From a checkpoint of a small mixture-of-experts model trained on Wikipedia.
Training: a variant of Muon for the experts, 248M tokens.
Below are experts of layer 4 (counted from 0) of a mixture-of-experts language model. Rows are named router (the router's row for the expert), up (a neuron's input weights, with its number) and show model dimensions 160-239. Each number is 500 + 50 x the weight over its row's rms, rounded and kept within 0 to 999. Numbers have three digits each.
After each expert's rows: a language model's description of what the expert responds to. This comes from a sample of Wikipedia text that the model never trained on.

# expert 23
router:486551439511475408520539528510554536390454382431539602507512499436473464530414550440472478541446543423544459548457466569531484564483522528504516576508473562653508401530503404515503577490572525484460391509465517526496449559528509479530498514
up6:447517479534581510441581553520492475506427416537497499513496443438633352551420516491437521518482579466618460494424443466526419557405562533516519451509544592506469426538419487528517460518512537509429505492441491536480447516539488549437436489
up7:455590454461482421447540503570466497428548367476460560415548533538499470481511442479579507626475552538411467569553484560575526541503464429494590537526506431407591417486464484525479501509460530482543412526512412493498499451465433550511546519
up8:498512372510533488517495433513427573488535448501500455530452502520645534566525498455532519511450496465520479503562467503646465553514492396551451493527589472503584576546422517537543448431574523470458512499440476563515492539459534447578494483
up9:512521416507476412521445498524475538396490445568481408415566556464443552492463466429532477573612507473441396521471533548446530522418498533487482523485557491517514446491490486539459500558539573602415488372555559509467504454495488573501470463
Field names and headers starting infobox or table lines after dashes or pipes, e.g. Team in "Years: Team / Apps", Website, Father.

# expert 33
router:459470493543591529527518601457487511519509521479558498560534370515487539475414570450455558482488459456473373535493474514572482487471502460543504564517420568570473488464607544521603601495592507495555506496461423471441485543536403439508507458
up6:383470544537463506512502534485458511596521468482588542566447490464494539499563485514471462447408522553533448565526465514462497424495519461451460542502451558544495556544496509469547533479509628482525398502526489462470511508582562486506564515
up7:460487526517566528509520633475432557464520430511580420534547374479449557467338505491557506458607541509445594427502508534542372518476493476521501524496578477432550394477413447454554494465456495477423545474473488448473496533476500468464510490
up8:552539434516497453449471501504449385431527497560582407498520527513615500461446516488495528453500406572386475545447510368498387490466462516523412418487410465546469513471418552546552550653603464523498418451529522479417510504557487595476453444
up9:445518529508559481473541536452547545451463429524479478559460389550435551468490518498451510443482553483578481458469507550499422629494474460526519464509553429523554537439492518485467485480437535520454552552582468371521520515485460547519641492
Colons, pipes and equals signs in infoboxes and tables, plus field labels, such as Countries:, Genus:, Coordinates, Preceded.

# expert 4
router:465594521488481480562510472567457464447514503547468473625470462459513448535469573543427480622602586506564512523416423488455524474452505444452425573527446437583410520462495476532494480587512510581495427571500489523503482569588537553545487499
up6:468437494567432510531481465624533463486469503541472438515536569487399511600428497513534528573547556472487583455492397533537566463550468540411494484505441417584451549554479534443530489570527500513439461524482444495537516473493496610524502467
up7:440548416523451497477519447560527490488455477490481484595510479482505487496595469544458513457450518511532491551529510543497530553507390424484362503474529377662574485470537550501494475542536499525486481509590454432446526517493488592480495511
up8:549446466520572583458518535493526491475586493440511442591546480447498575506521506497534474541433549538464490564461421477562568651545476523459478452560375511608501481504533464509463529525462528420535570437421600464529553515503461448484586462
up9:515471479481571554486431433570510487455488411525467484519488514428444482434517523557583479432518432481511498481476523503489567471511474539458447515552501509590475528618548486558416430518471575413607474489527448472511445448566457530409487510
Entertainment-topic words and name starts in album, film and chart text, such as film, song, Music, Eur(odance), chart entries.

# expert 0
router:465503534531443485464420517472498589412523510487540537532455484592528461418448571455471642471612465501496541433443482498473474519512538428515475470517537454514524367604490486405432521414535580565458484491430480407622510506484520464524525544
up0:439543588518515602422506624582592414483522502484505381481556468529448502498504530453508469497423500465487564471461455468505480424566490535423419534444477476497415473592543474550580443500532522477420426474521487502441451508478491441472449557
up1:490547419465539497528483467461485540433411494533581521552551453578525463414495556464415579530393446448464518419532532587490502512509455490505531497412488431412564518564483409450531584483482505545482483538485444417479543486567673544517497476
up2:526480477453529459591546477496481429497611445482469527519485539625596506517499489529551420495449475493544489634388522532455616559475510484500495514485440645444587497480548453505497514469520469480567460527559477451492481534510524497502482440
up3:539462463529495468559457509487451506425575537471411471567440548470511548508568472460418500479536452512402416384507407454506465484486568538500527487503519491474546513438496522536411497522518484501407583564504565465534485498554502496490522527
Final pieces of names and words ending in a space, often surnames in tables, such as Søderl-und, Wilk-inson, Tiff-any.

# expert 12
router:488588515520578474373490477485505393454542532540500570544432503495408472506542504501504585525570541488505406488518576484565500508479491441493505526573463393503411453548468517507489502519589531595439442523619454492479450470550497556446574526
up6:393462470532487473586505487610541526495457487368543558554527538470543418497426443480525475511613513398501544414512502495435496527445545383500488457446434530478392465524521478534483435535560507496483513407408528552468495490406512460481525538
up7:477503419499546492447501510455541582492483444367512516490472528543540534493549503435456454590486573491443549487494486575489548621519493521508485501463424485478475475445515476449541507484344477632652470485572378502464533485496499451475429490
up8:604504486476525500422467443489511563472468543526457565498521524493532544505503491476514499515464510515441393429505495458517428489510425372461427521440465464502367488467631414540431466500544447433514445532558444446415425485459452500449582499
up9:546489521495508397486514408424539523518466406495491530572523534431466382499508560408483497521438536500549538510420469548444517561548473487506426522500490494429526405550495483456449574525464416511484496563468430501558557524438427587574587575
Commas, periods, colons, semicolons and opening quotes after words, especially before quoted reviews, such as stated, "Tense...

# expert 11
router:421527568501498500432423514555501533486475512537477480544522434551505442516446490431400547524509526499450461584442505412528506441566492466506464482575507487467533447488520369329578476465613600457515529500606514524572474504532467536585461510
up6:485536531530524443467463477554538620560491439431479425530497563521359544440591526477559519486462473449472485443510416467597442521541456470470508503504578498561558517549370489482393483474492476531535594452499549416465550510491491418606545567
up7:512433503531513408426499457582594482564418415464422469472534436537557382518494547443515459563516504514520539420525477594470483560451569404496459499538547600559559526565645537466441489556487481382533543497419503462569511591507472418456466472
up8:513474633498481484528505613464456502439443509538470455510491502675342331400449549531514559497490507529461533490488548554544514487584428389550508491566486506495455380529601513396491489517585474453484549442544471490461505506550488547460472528
up9:455539501456394605496516569446495465523510536349461444483507472505541467496451462398468538658582504517468517538480536408521520496517477464496481498614484536489523398486482466408559505557534504472478569526398518456527431559627588585507499480
Word-internal or word-final pieces after prefixes like con-, re-, dis-, e.g. curr in Concurrently, sive in exclusive, ia in criteria.

# expert 31
router:451554483529583472527514432559480504455486369533529486578445526530494473433424592456483653491612506437579538530393400503512538560490548467549517511518482419501443466669476461437409487443468645563533532461511447502567519518527552521488570510
up0:538455555439443505480594536423423408512510425489542488406511469562498480539537561519532475455499479412479456605541413501580486448522557450545492536499456322491469412632519470374541504523530504513542486422385526488511525516584484610503427510
up1:505493476504431512443533533547539503582414408465494481474514531577383441510453589515487446507587575502441576533507494523533546507579498569530487532488494543434435514484511476510417522591526462556569481572533415492528472474474448451522435497
up2:438506486539531475606493523491547504617427570524449497514461532637570521614528528464418482585492485495557440493453475534492491487523387481508468423490528509480532558529561479449433516471490492414420450578454475483497464524559466645502446543
up3:525472546480457424457552348495448604492444529423482473577471480447522543470469540505571580510492477481445440522508523506606529512489443491421486511560469523516584534468415461468508468536444438547433518477503479403369527508497534510491421480
Closing quotation marks, possessive apostrophes after names, e.g. Epstein's, "Weight", and final pieces of proper names like Kalamazoo.

# expert 21
router:456523501471581477463471409499483473481519514435582478606513427516479486501436550451384539564501546434641434468468463518510512535454538409452466584529465427494553514639474474421524538512514518496494446568530459556572480544538441547552466501
up6:466513496463484494481427483511438482500544403426403469464365552491469378540500518487413526443559441433461463453405544444446487575523526497518347380517488456420553553546581501472575460569468472556514511506525575460486525525446473465556465468
up7:401532446429405601500544520585529473477526428516481518490533557556511501463444493535578529436485508507421439579481557493481582419512452471566358433501530529496499478527451518479508466432493468504409526503459476495435467497536521459475527496
up8:479496586520357453517478549491544474560485536541542446458514502522537537593556553490350474492458510554537387482490536567483582439437624531352545593486549515529406500440487439493500537611456508476451343505557530485556535479425604455414407520
up9:503493603455542441504452498447553572512495458503544489581375552495557452604436513551318483548490520510532519571516438515477519615486425569613483521515449499508528478505563465470540526529514528498553554616522519492470554462531464416517489463
Digit pieces of numbers, years and table figures, such as 1417, 2006, 136.52, 31.

# expert 35
router:568555464404533468491512501440430573429537443525529549504422495521444528559478585480538611485504488453529456503502492464492495523462579453389437517506521443487621416529447521585554492498532479627495495507460530476530465534495439407437558516
up6:514505539455473433473417443543526514540539609493539571461534497620567424488513496585471468636546504530464490474498495446539562489448549519564607380472511571506468523496435502504492503511614472437579568461539526494542561445486501535497443518
up7:372536471429506471497316504377476524568495429555495487519519488537387510470439539399535512445478464545600487433578472544571532569496461509547536572507521469491528526513503383449455487520503406420440532443538378550566463476509417581525476526
up8:495520458560451604464479439511481503494566466467603461587594344503483535476583408517500467479509493509485540463468449522555430509528399565464474520514434542438542483476466466442469534607482420466509452599573470462500486518487498530564487446
up9:418534425493554507413601468567446401375437559464483567483500512492468380473446537439431587563443573430439496555487516523517458486464495488447536460564441430472493471481545438554553406509519456544540569552467575426528514507515503493449524545
Short vowel-heavy pieces inside foreign proper names, e.g. i in Fabián and Žižkov, ari in Al-Ansari, ur in Siliguri.

# expert 24
router:485512475417526407473483573509534456421538488481529493525455497496545494588516535504400531616526514439493434529407559420632470512438581508435496500521502512515446566534488439539541611538498471457476469624567509413431499546520577470503456496
up0:522531534501575393506416551449472525502599472492519507485525434568490465464450464467461566493470520517522489469429509394479597460405572519490487458469508468475463507584510493451472562538472476465531520588606515540518520504492515408503515475
up1:507524583476446457513549541478511540549454507494460599652435557566472420546432539482448510554565414532618442427395470576468598396489441519509468471460486504483489537569482387439464546538498513431494503501599478513473503522563576494551408506
up2:447466552400493509481513533475553424464561427453467447588496363514529476524484480444410494580466521488511461451474580486430532449506528553546536524459452539525438523507613447521563574542582443553519498547538432488533506473511546455570478571
up3:526510426481469508422463543478526559442557533485470478370446443498455589536534596512459520508507445344475465480505485398451485495598522504438473500479503560527471508560478532518564504477480513487572472540546581495499530493549477520407490534
Opening fragments of words, often capitalized, after the or of, such as Middle Ag-es, Bar, In, inter-, Ar.

# expert 17
router:514516445410495490461477448528541421504595561375574536590472519554511462485478566370537474558511543462532493509522556551539477552468471469450429553521489522506469432548442473477401546553481587502459458591566481479530480527551513494508522544
up6:509494512576522528513484486481549504561524437505428639566450511562443581487472477500538496461514489441542521409503513471424540467543522570538525524534493523390503492543502570384531504565542504400523549408446389499489540448529532420465486527
up7:416510497522441487543504556453476458507448541450514532521489441495501548469429519471470483534441468522494545493510555536605428530526544490465466480488484494585414497476525484462506517469533422436499472542530510409398519481563477505541394503
up8:548495463451558489509497585529470528548446460590565570453517571573394502593524499548520508519569498565510470479561493501438416471503485516518476503533520519444499489483425518522467501577502504550468451535464579458487460488474473518467531536
up9:510529428488519445517441340451548522472509508472552495464475473555543507535502494568485501473541513537520473601502514572477480654500459530492492481427554530541461471404512574577491504510511502518541467486514426491587522493569446564432546496
Single capital letters starting names or codes, often after hyphens, pipes or brackets, such as al-M, proto-M, (ETH).

# expert 34
router:374463562424596338479426480455505480497436578481501522492443463524485520536527480475452511534460473486561493466508530524502435537415563494442462559566482448507562537519556494470489524586477543475554514537561469512480478523562646479631544530
up6:469493479488442506539456548458556505558574526529514461497413501566515542597512470546425495483542451503522550442477525443458556493462437578427519485470502528604496484507446349446495604504470498520563437574475507521514521527557598390507499630
up7:500459458416401410533407483486547534493364505505512568475540561511418455589454527509379487443494391487490505406406492469553587534496418537587534564530495450496549576489621492478511598585491515489524570502492531450511488573507539492484473482
up8:563526426488554482497557489480527539441486513464519510489421581468368496591508474470521500484592451462450500448505497540559485530359506477510528533519484489546494495494538583548513568421488627535488491560570499543464514536587549440472553506
up9:488490438552505463493405536432573580512467557469578562475503532483461500437507489536567507440494410488505483472569469535518611577497462545618438422553502490477466519552406476577495433456495574526529330452581467523496512531581436537595432505
Middle pieces of names after an initial capital, such as lo in Chloe or le in Llewellyn, plus degree signs in map coordinates.

# expert 5
router:480571442485586460526492516460488585407467466501447498507474440585429523431483537513460504462522521480470493479424520429471486545435557512575436468513472459438490545486455495452445515497559502575511443574549532446485502495452491501516576477
up0:572513476488524543527467519547415519556424620497503467490489543621387518495476437509426465529539607479487535466583556585537520478475456458465509509489489477494439510438423461374471479568532494554398504567509532547425481496464430545587444448
up1:489520587403464448520461586508520418561555535484487393566484503588439455536478545479526478489470500499464559525510456424507572487543539504528541523469495468554437484571455502481549495455482547532582531503509548406523512461568464567529433570
up2:587453530506465419484534494475494455517447471533505564528515579579586501511562453497431516592589463512494512523440524482623514517482475522515482583530501517491446469560505541480470543478470453525456373501479495445442482561504480485509544539
up3:437483461519572583566559532464576522552458588536469474503516521560486507512551510519459483502489415463573597519447536636579545469450504474462481606531430491467500514383509529561504664500521474417466531511422517477439510512548518488498523535
Word-final or inner pieces that complete words, mostly en, el, al, er, such as Cent-en-ary, Goth-en-burg, ang-el, Class-ic.

# expert 28
router:526485602441497447518454407566521489455431450546595456465482420516590520425520545519490566570557470470529513515552372460536402483465467467490432545541547423530452513607505472415419531454500524588519469500509495506606417633510510414572428556
up6:540460531402492439584539556614501484486529440504533491517423442536486599450524512468532556425518463531495493525556448518555504451494562559500441556490535479495506414588416612536477582539508523599400413513531488484474563560482497445430401697
up7:499503525627460481598489405520569506477508597508522552636505550520477453484512487441586626529459445534556490502483524559486447445489538451564459467519474481488455490514551475608503480478470500468467506409595434516468541482507555524517513476
up8:515472578500579503479533504533584554443428509493634407504462478462491489585522483555537444503454567466507522434473498472438504612522503538563547552546472517551580482495454496612436569468474444487481596534521445527465411507525611484466515514
up9:531472501506412532458501533531486398439595530540562529484641526510524489529523482464439560568536547464510539477599376494624490466558505491463450455554534530471534491439498514435410514557454500542565442554546477466572458520481487552531532433
Mid-word pieces of Arabic, Persian, South Asian and other non-English names, such as Ay-at-ollah, Aboub-ak-ar, Az-im-ganj.

# expert 20
router:489593432458469486521489502521403457541508463399513448503459436528561462478542511481545574501473530471463430526443506505556456457496491422489434598520371529488397450526543511428504545518534520510501440541598472451426517518588388438510468447
up0:435493505485517533512522493565524502417340499443512466616543428552516464469462523388405491550498475460417506448461501575521572476555450420463497551503495537555545346485532494474587513481509479536449446456472541488480536504470538397467469480
up1:497585567494458530541521457474447501464509524477539538398516446497430404510562558516551457558425399581420498402451533529500501433513439461516443478506415466381480465542543559412600555521492495418529537461545486504440516505553385525490503522
up2:450508454582509451511585529470447540569486565602479601499444465490470500516501514513560545545444525532507452430479626481528426465444528528526474547461471362519487550463525559414501536501506560504529457550480520467478481542502446517500585538
up3:399466463527463516458513525432492539491439532417518459483433536527583416522565506415482510624492518550503512511482523500497452505451542541509558518469450496503558574450557549560473589508559599630478479544470458395523476509534441452441405437
Line breaks, bullet dashes and infobox field labels starting lines, such as - Directed by, Born, Coordinates, Preceded by.

# expert 10
router:474524468465560531488410512516605499453588482474553530452482482512565534540541492437482508510547612432564488496555480445518523463413537459470515558543450415534527457482491561523432598548505619490505392571494536493568428518473542502517485635
up0:567453450517554550592444535560538495458586544466524469556507525370581522511452526484513494458436461560525528500559507575576520529464439451507518471478479550522497529374452442568433448555460581620565485532508541497547468479490559522511494519
up1:498471513470486450519482528537404525528559459495501525482481635476471415501485511479438543561561487554369496463477533477533512491508637429499504601521523517622473524518509459512523499470526456521361513611535438494462528578513554514460501482
up2:514467532479392500503464518598567526477622399487447419417462522463570491505569426477516475519585574496519444564489518540516511450480571515445504480478493516482483455512542515515485522541511479373538660631540514498516551532519511521409575560
up3:589498483455518495530440533603496489531514466545467460492489499502552530476466517536520501472628561479492485486504369568527514490496495522521517440525468438699452550483455441526564499533479496537515440460420503504477558485482579454521530437
First names, middle names and opening pieces of proper names after a title or first name, such as John, Anthony, Gir, Fran.

# expert 18
router:477587496506537466326509521468533518428488519512553438490470449549504420563502525436477554509530599462563421520516511425485430541532469391487439561535463482523422451534566442507501472490612582454501385476471478483506410486510515430572597580
up6:570565592467537352571492444504525509540436438543509500478490503439551513512535520541478511548483537572525531506488465392534597485547457526516464574532477538501531462524529487439489446511572658545501539508531580499540519529520466559570490525
up7:518430572413422442519505451465599599569415496387562505478389537453423467512499514543544518486568501427452474436437555487538530460579579488484476551450438569394458493542557564449524463489565449398536588530587581502472455528588516503551488506
up8:538512433503482477390493489510546359515506535577545525483512500591386501481602461486591492549489524585465530451431492414534508524502457469497558500527461399484521522483529504623533538497597511490546540472511442416523433483500442522576461546
up9:536495509507548452515491361486635558469475478470525476483540512467473394512544507495513522620511541486638493474452496459469518501498473552459492464460530502426567495485576698428491618521583573553615619517463585518462480518473449516566468483
Prepositions and conjunctions linking clauses (in, to, for, from, during), plus the second piece of verbs before an object, such as arding, iting.

# expert 29
router:474515474486486493449480517559590459482508419466548518451507511497503469553469498527515488525607503422523489456484509427587458466427484441493424503615456441511409478521535516564421508619543529514437451529492509527542465584621478570488475560
up6:449452459437528478480454403502593509494493436444455502457512501496471493450462471541464508516574482475455485530544429502547486497495461471463513488551460493454470577420529631575449559529619564431457463598528436529487489575491609603429521544
up7:410453453440485489525517556449546432513521534507443480488522492463541513532339480468482555480378577576554565608552464536533522449554573477555477513541538474409524496528453527565515553492505600450490466471433540477448463490584506506530516467
up8:558507468464610481474452549592449525505426495518573467563470445513408560440445486451454548474474457460472561458421497510495462552528480534530576502504570533478549437506521488487475445463429499475453461513593520509542592510511477486543486471
up9:538481552428517436518461560492522515455542466366554489485600564478474487528501519590495475573571525587491503598544481457548571476428472486511514592492446483541463467547503467519407511498505524485515402439625543523493425572557594539549462461
First letters or letter clusters of personal and place surnames, often foreign, such as H-immler, Be-ethoven, Mc, St, John.

# expert 16
router:581515502454405481525499483642463515516397596492616493585490489514470507514456514480425517531587521482576509549509457481511496455448500506383477508552422503469522561465539455428428588540503422493462561579456474469519472584517494406520486583
up0:486538485533476453456511546577495509527552498485525550497457520473433542498541548493478519415506455421457483529531462459391485485454570530458372569490521514533483505498523554481475540490473466456578532458409381485473587460510542406417552444
up1:573575577436514451412459528504436436517558498556547429504519470534390518466460472455483580537617637513514567529478422554575538506489474536405516445545539534409506555479532365489466509532488494481515555511506492559525464469507460582516462651
up2:468488456448533491506553424468564410470507495444515480436548550444430534521403540513442508481441553461551390377451421506474439520518581486548581518472569527506469429566513552445443526568483483435525581375556592442508542460482490479543543531
up3:532584517522463521524508567455519405469398477526582520547559523529449584572494410450429464464521446544549477566413426541453576573499454544564455447525414485522463498426513590414408548535618427560416512443469526560489462552478387448473441482
Decimal points, commas and slashes inside numbers, plus census words, such as 71.9/km, $400,000, population, million, %.

# expert 1
router:474592499513548466389468449553516522475515544494584497496439508503524475551506524470464493495463484454504464471511486426484469442444508492404444529518402468538393533506460399533399520487531528496561380505468481538560418528504492529500634509
up6:521573523465385491468436481437580508586405558478489494551596490549497512586520461466489496526448527563487525422518486540481488528423499472348492440521583479479437443469487562387505400493516435429518466478437546495519492489483565582526533480
up7:522488483509578509464561606573470394478471565501454486490549510463538487564484509466510533511557427514476551359505435521613501438461491532361428496507582480520437480509442503534370410457563472468419519533473397462446485476509541521470503654
up8:446406399435562547552464402516495505499542411515461492452530479509545523527498513485456489485497552472568507556495484503478483523463463527442505455558511513598566501496333602427500475505384481628456522618556530507523512545546494524441554432
up9:521637582540478489513452482462555506532453422414485491496441486492478422524518510433493503608522524483476567467537480439464406470415484507401475487467548370538506486518431458537505507539480699452504450417529591516497525511498617467597497474
Auxiliaries, conjunctions and adverbs after a subject in narrative prose, such as was, and, always, finally, eventually.

# expert 30
router:518618502423536485510469490538528484534424565459560600495451521506595487619433513458459493527462515479555420508533583428553484482431590456459415559558410444535364458448488485543427460577485481464429481541523533494439404580545509460491541498
up0:518554515542487508532468615470540466517479531482515542516449489509385474432413483568520490588490484531573612481466514509513558522371460548510459416528533526464482478424501429489374545545516458548468440443508533483449512572512545477572537558
up1:483490473534419498619399582496578540478481606443515508627497501447461482518527487485575467559535582504536515425474464465528445599504522544399500506529450461487441484473488555484502585448491486479404563494438482411521471560504499489524478464
up2:521502512533465490518407495511474527510479535542563462551497385562527521463433486517547471515586543530479534558534436573357468462530428488506534483502378531496490453552420477512491513448507511519400352569524576524584450501481473501528586491
up3:467499569432539535501529473426529451463603468461502548409501409476563528540426556403552532449436579543485472497563440484542530449429457459371501514480485471525449448441412547526548532576484599476525463477427484461496470506479543528426531519
Opening pieces of ordinary lowercase words after an article or conjunction, such as thre in threw, infl, stra, cont, plus name starts.

# expert 15
router:424506532478501526460454522467453492416529477488559606545454420596488472474449535501503574497524552533550544527411567528530501646498648501471486506519534515488534496497440529410503523513531505522493495544456443418513479520584558536564560539
up0:569454561525576537425463507481495444538469472533538543544505490514490513542551568513496573437499570534510544465489466466432584552590578525509568540516467494472453516358509459516427510467517508443507461418498506454591415459459541553515544523
up1:379541585535426515447528530516487597419447457463463552510328478510458390535545528525577598468407468530392482468507454465564544588467431544568484505496543569553468439577502560536523508479624510545482472443493529503530454568582523523487532423
up2:478527465446534555410488500410463395494528523409479490443568463554464559528567499471524471524517458509437502441419565554501403515424566525441466422473520493466595510464514511514477520609505463465460421531453506529520485499498548436434399556
up3:475543406533444501499433558467482446553453432461475558540524478486575448439539466540589439502524557448422468515563459557533473493556543522497381479536503523495409461486424526547417527526553403438488525474367517620438504409530390456549487551
Second parts of place and nationality names, e.g. States after United, York after New, istan in Afghanistan, plus adjectives like Canadian, Romanian.

# expert 25
router:446468464458577506443522468635527456429516492426419571457430406437557451469489537442515521533479479471505380521527514472551418443402531406404473494537497476585543477491470563489496559565522592510496468665555577475631489539537481407541524475
up0:444440501494508478524507482466575536394536497614474468543485470474355563436518555425464520563488420467575530496495465475456517565502565455521524505494505579511487521575470459475611465504520526586471441539596505488472473485494519528529536501
up1:497484366479536571611492562478457503477504546490517478489456501442501435500495473527502533494516544490463455481522567499518585506458519372514428453497529441484474499471520383528503461485452510466470499405468490556578448487560442630515478495
up2:530500492465528510421513548560535470389550428552479453465498423431562401495494512498486531427587468546452570511537389508526522531459506540411548451523411503351502465522462474496547469611487458510545518576507533540524508497471462524492469461
up3:600530333553500446509499518507462455502584557447472572539399501464494404508471446432460515552539456416460450548496508495414468469411546632483469475444549410524505510594486601472452502497477500473613481604466547564534461472576519592634471460
Hyphens, line breaks, equals signs and punctuation at entry openings and headings, plus born, known, Early in biography leads.

# expert 36
router:484533552489470468421429556492570382483499451580511464552504486620447412470492534455351541558541513518595500479484558429614541451475560434506516551541469485462489482495566476481492515461513554546491484612533507464557474494496520544423504494
up6:496512458464412560556489533465487460563489528443612550491512534515473494559482448498464488507480574499535522506510518558607519496448509509492525485421451477526370603514430494437528465524489493505421494407502504549389560559450547428519477402
up7:525551481499550468538504543473508504441378597493508496498453406556573489452472556552410572550502514537530475558492598462520477545395553503487499475486430511492452483444536435456494484460486479470536422523461566457448456475447510557541573577
up8:374404440505576474483477496447433463518439481511494478450500508591510527488436411486394588532467450362456497570516425530534508522564530422521470440464556518461540498447541476523457509513502576447512490515530473428610460488654555550530538523
up9:420530503513518495520536568472514526481521533526556604578511536456396592521461482479566495598432520519587515508564582503585420466494437491414485449487414569477455543502554559434461508596513505483545459478482559389417511516468591553458462549
Closing suffixes and endings of common English words, such as -tion, -ation, -ing, -er, -or, inc-in-erated, disorders.

# expert 26
router:425516401515646501508512395496469485530518461517564536591523563525497505427512420511492517576521507471484524562523481440551506555465447396472520473607460521469531523540501565358423461529481636559607492416577449490572498536470476615599452502
up0:524486527558493454555541435404475498489472522539513433538435499454525575439478491477538483557497451560512548485441471466553515419416415513468458559506469619533490449555598537497421482413486467515498441477590584480589519561470631487514465498
up1:512538473502535577529478457484507555511483411489547457547506418506579523498440487485479523429487562517426478486486546448495581474475495585472540546498539380426595424543560541517452503547486524546493402460551443485494408492517562457423476476
up2:550587482453562502563416373556523499377563552504499550525535548502576558579476485548491530499484441485429474502531528535487452475549497436454506492513487407500512450655483587526467549502506615474554542441550399426527470515449504544479475501
up3:402467532504523477469520460497544462480463455442527482534599493543614503380461534514521480519310516513474542511528604536585442624494527502444524493473422483436443535515596504375406534507441498453458486505493556469450522565442456509485441545
Possessive 's and unusual letter clusters inside names and foreign or Latin words, such as Th, Qu, Sh, oph, us in Maximianus.

# expert 37
router:453620510408605499524529478456543480426486551515473481516390385608408476515408553491528551491528429451503477477426481543455554421474502474521413527544456431533498394485517506464445499539520576451451488472504498478510424486556498539431486490
up6:538489530491385467523503456533577524573432484498458536553473507559363459491443512431530477451502534484542544539579403555511461530473520497546495461461449475484673443588489548493582526495541610486427466385484581493511460505581466460460486559
up7:506467473478539508536551569514422416445604622447522663539363459551471538572519483571512474433515514514492517480445535593428534518501611513483469508475464475555518503558426529540387480442507516443464560531467585496533437454543465561486512509
up8:526516524445535465516417543497448401403488532527480515515574466525488569495402504456427525553507532459477470513542468562535555493575449519560438448527533493496491486475494507469512504437579501453484557471577438419406497449585496498474562458
up9:506481493435529526484486506480504481455480411496543547515473462513496565560533503507513490479438547534515492498420422532511582440523585524560533540453429517535512449503476520486467535583509575491412426486449502343545435477477456474447492518
Byte pieces of accented and non-Latin characters, such as Czech ý, Chinese and Japanese characters, ancient scripts, plus some pipes.

# expert 14
router:439518460449479530551492462526451471485499499516517484519520546534471570573466499464464459509539571468544425519495460491544561555447500509411446548546406500659530496481486499506499540493572549488465390531503519392528515548557543509469483447
up0:451522487503527556522457507477554480524524520397481549499527485510550426270495483567511492474507634510541582423464534510477516533532528498482463571497494501424425537447507418476558472494503564506409591482429561451463471472481454446508553521
up1:585541478576531532523475579538396511541528560630470614476495536531468465520533475538518467485550463491506560514540467525554544515448489522481533465516494445504503558547505462529543486470548538460479516536440557512508491467568477521438480506
up2:536514439493562479495506410536537625492443522512491539476559509730503479601494471523445467633455466484514471559511410525427496503384491466428412502494494508560523450509555434511550429513552523529515536536458472553591464458470503469506461462
up3:410564589517446446493533409526455518472389469531578627433460509561547554443489438479528507556441601547503500561466380547497478491508630492477571468489578445463518482487451372513537494456506484460515578490491466455554516413489503476531516513
Articles, possessives and number words opening a noun phrase, such as the, a, his, their, two, plus adjectives like subsequent.

# expert 32
router:528516457373545459442435482506571562521482497470587510575461515486482541496526517549495495568595508462525466413443391482487463465446514458426512497529487505551499493483511539446436504607502475566508466502551516547566483485497522464631614614
up0:532524478488490404501491355517479347498434584426570455492497519440504516565424467513396504525457547482589513451490434509526463452500563425477469533542466555465414521504569525473524580463529562465451503472605350473496570518395584513423446572
up1:432502518525576495444455550433520544526529533558536531518496564514519460385494486604383491498478479526493510521432469551501499515569456460474553514542515489598393488496481534496517445445497484561559387426446559494461459522570404478489511521
up2:452476434521471590492425538446576423574657490504509476504495622478533454428445516474393506541564419501561535518568519433461469536420535505525516467440540493415527418545458526505489453528517399519483409505430482430553518571488446477493494627
up3:573441483584616442480439461534514553448429505539532531503534572483430432520492534499511490564445418468612486509496498438465536544462545528495534602534548485536461515532473480432474463617479539519453613570633450545414468505558529493548593543
First syllables of surnames and proper nouns, frequently in tables, such as Mc, Car, Har, Glen(rothes), Beat(les).

# expert 9
router:519553530496536506460509441462497528484558490431476494498505449507499472580536534440453540576532547476590415489537518491595459491461475403425504506469507497529419421638565512558434513532622568455498392465520486487533428502445440453516498513
up0:533601537505396444396472560457529498429527485507487497443422529434489464527446510484459498539545466395406574422413509445512425503508465530423573529473490421383571470510412364486448444416522550537504479457621543518653440489469526489553487497
up1:542552587481479532517454424505504573524522634418515469487456512529485512576515491449496519525532443534470479564544452477498569392454529461469476522468510436511437541498534484526466491576461474463435565424413544450497477498467563480486410515
up2:373517399501357464513550489499469508468444489447582523502520456460557504576515554482546484533553480465435489428507473490431463455481465507490533514500557464450541532472382514519660524505483566579528552454555452535558396494549513519524434445
up3:407485589500499437469536467497429509505436487539476563475538505446515487567532501457501500476456447571482346409547535414527513473438509490608467488504486541492472516460489533523533557528443513455493436458514473479475555556537401498447450459
Prepositions and conjunctions, chiefly of, for, and, inside proper names and titles, such as Dictionary of, Minister for, Charles of.

# expert 38
router:527553474397577492518460441533483430463449497489508496484459516484431467542504513511426477529440521439592440552478489466579506516445481501365512590538406478485366531438469451546444579636523454474492459585575536485516454621537548595496511539
up0:562522619475478496530458562554516409547481571447467565518498570487383553534508456482457522521493450512490442510497482456563477468497569546529559466472428578459625489541604469504499636517478483445482483534452504513472413532534447525456535543
up1:466453405476474418430522521586400421504446568459528508550487450527487469492592514496460548410469580433461529373525544594518534448476469522492452454485463522465589541431616507514518506540452380486509478505489498562467588500506474493558586501
up2:467482491521591504595525445406468484523523381558394428493528527506519437586485488542524486469614605448594519520457637519458510611461479487515371575587473491477508461452515445513446448493503504470428543485511546516503495570518498535522528478
up3:396486568439543514472452561451476546494487453542514496497471489645430573562471548491506495515499502558528472506428539566551437484438485484433524556497476550432457527474546481505546522558545527522437505624482497505471509509585604514560488519
First syllables of everyday words after a or the, such as mat in matters, us in useful, fin, cl, priv, plus However.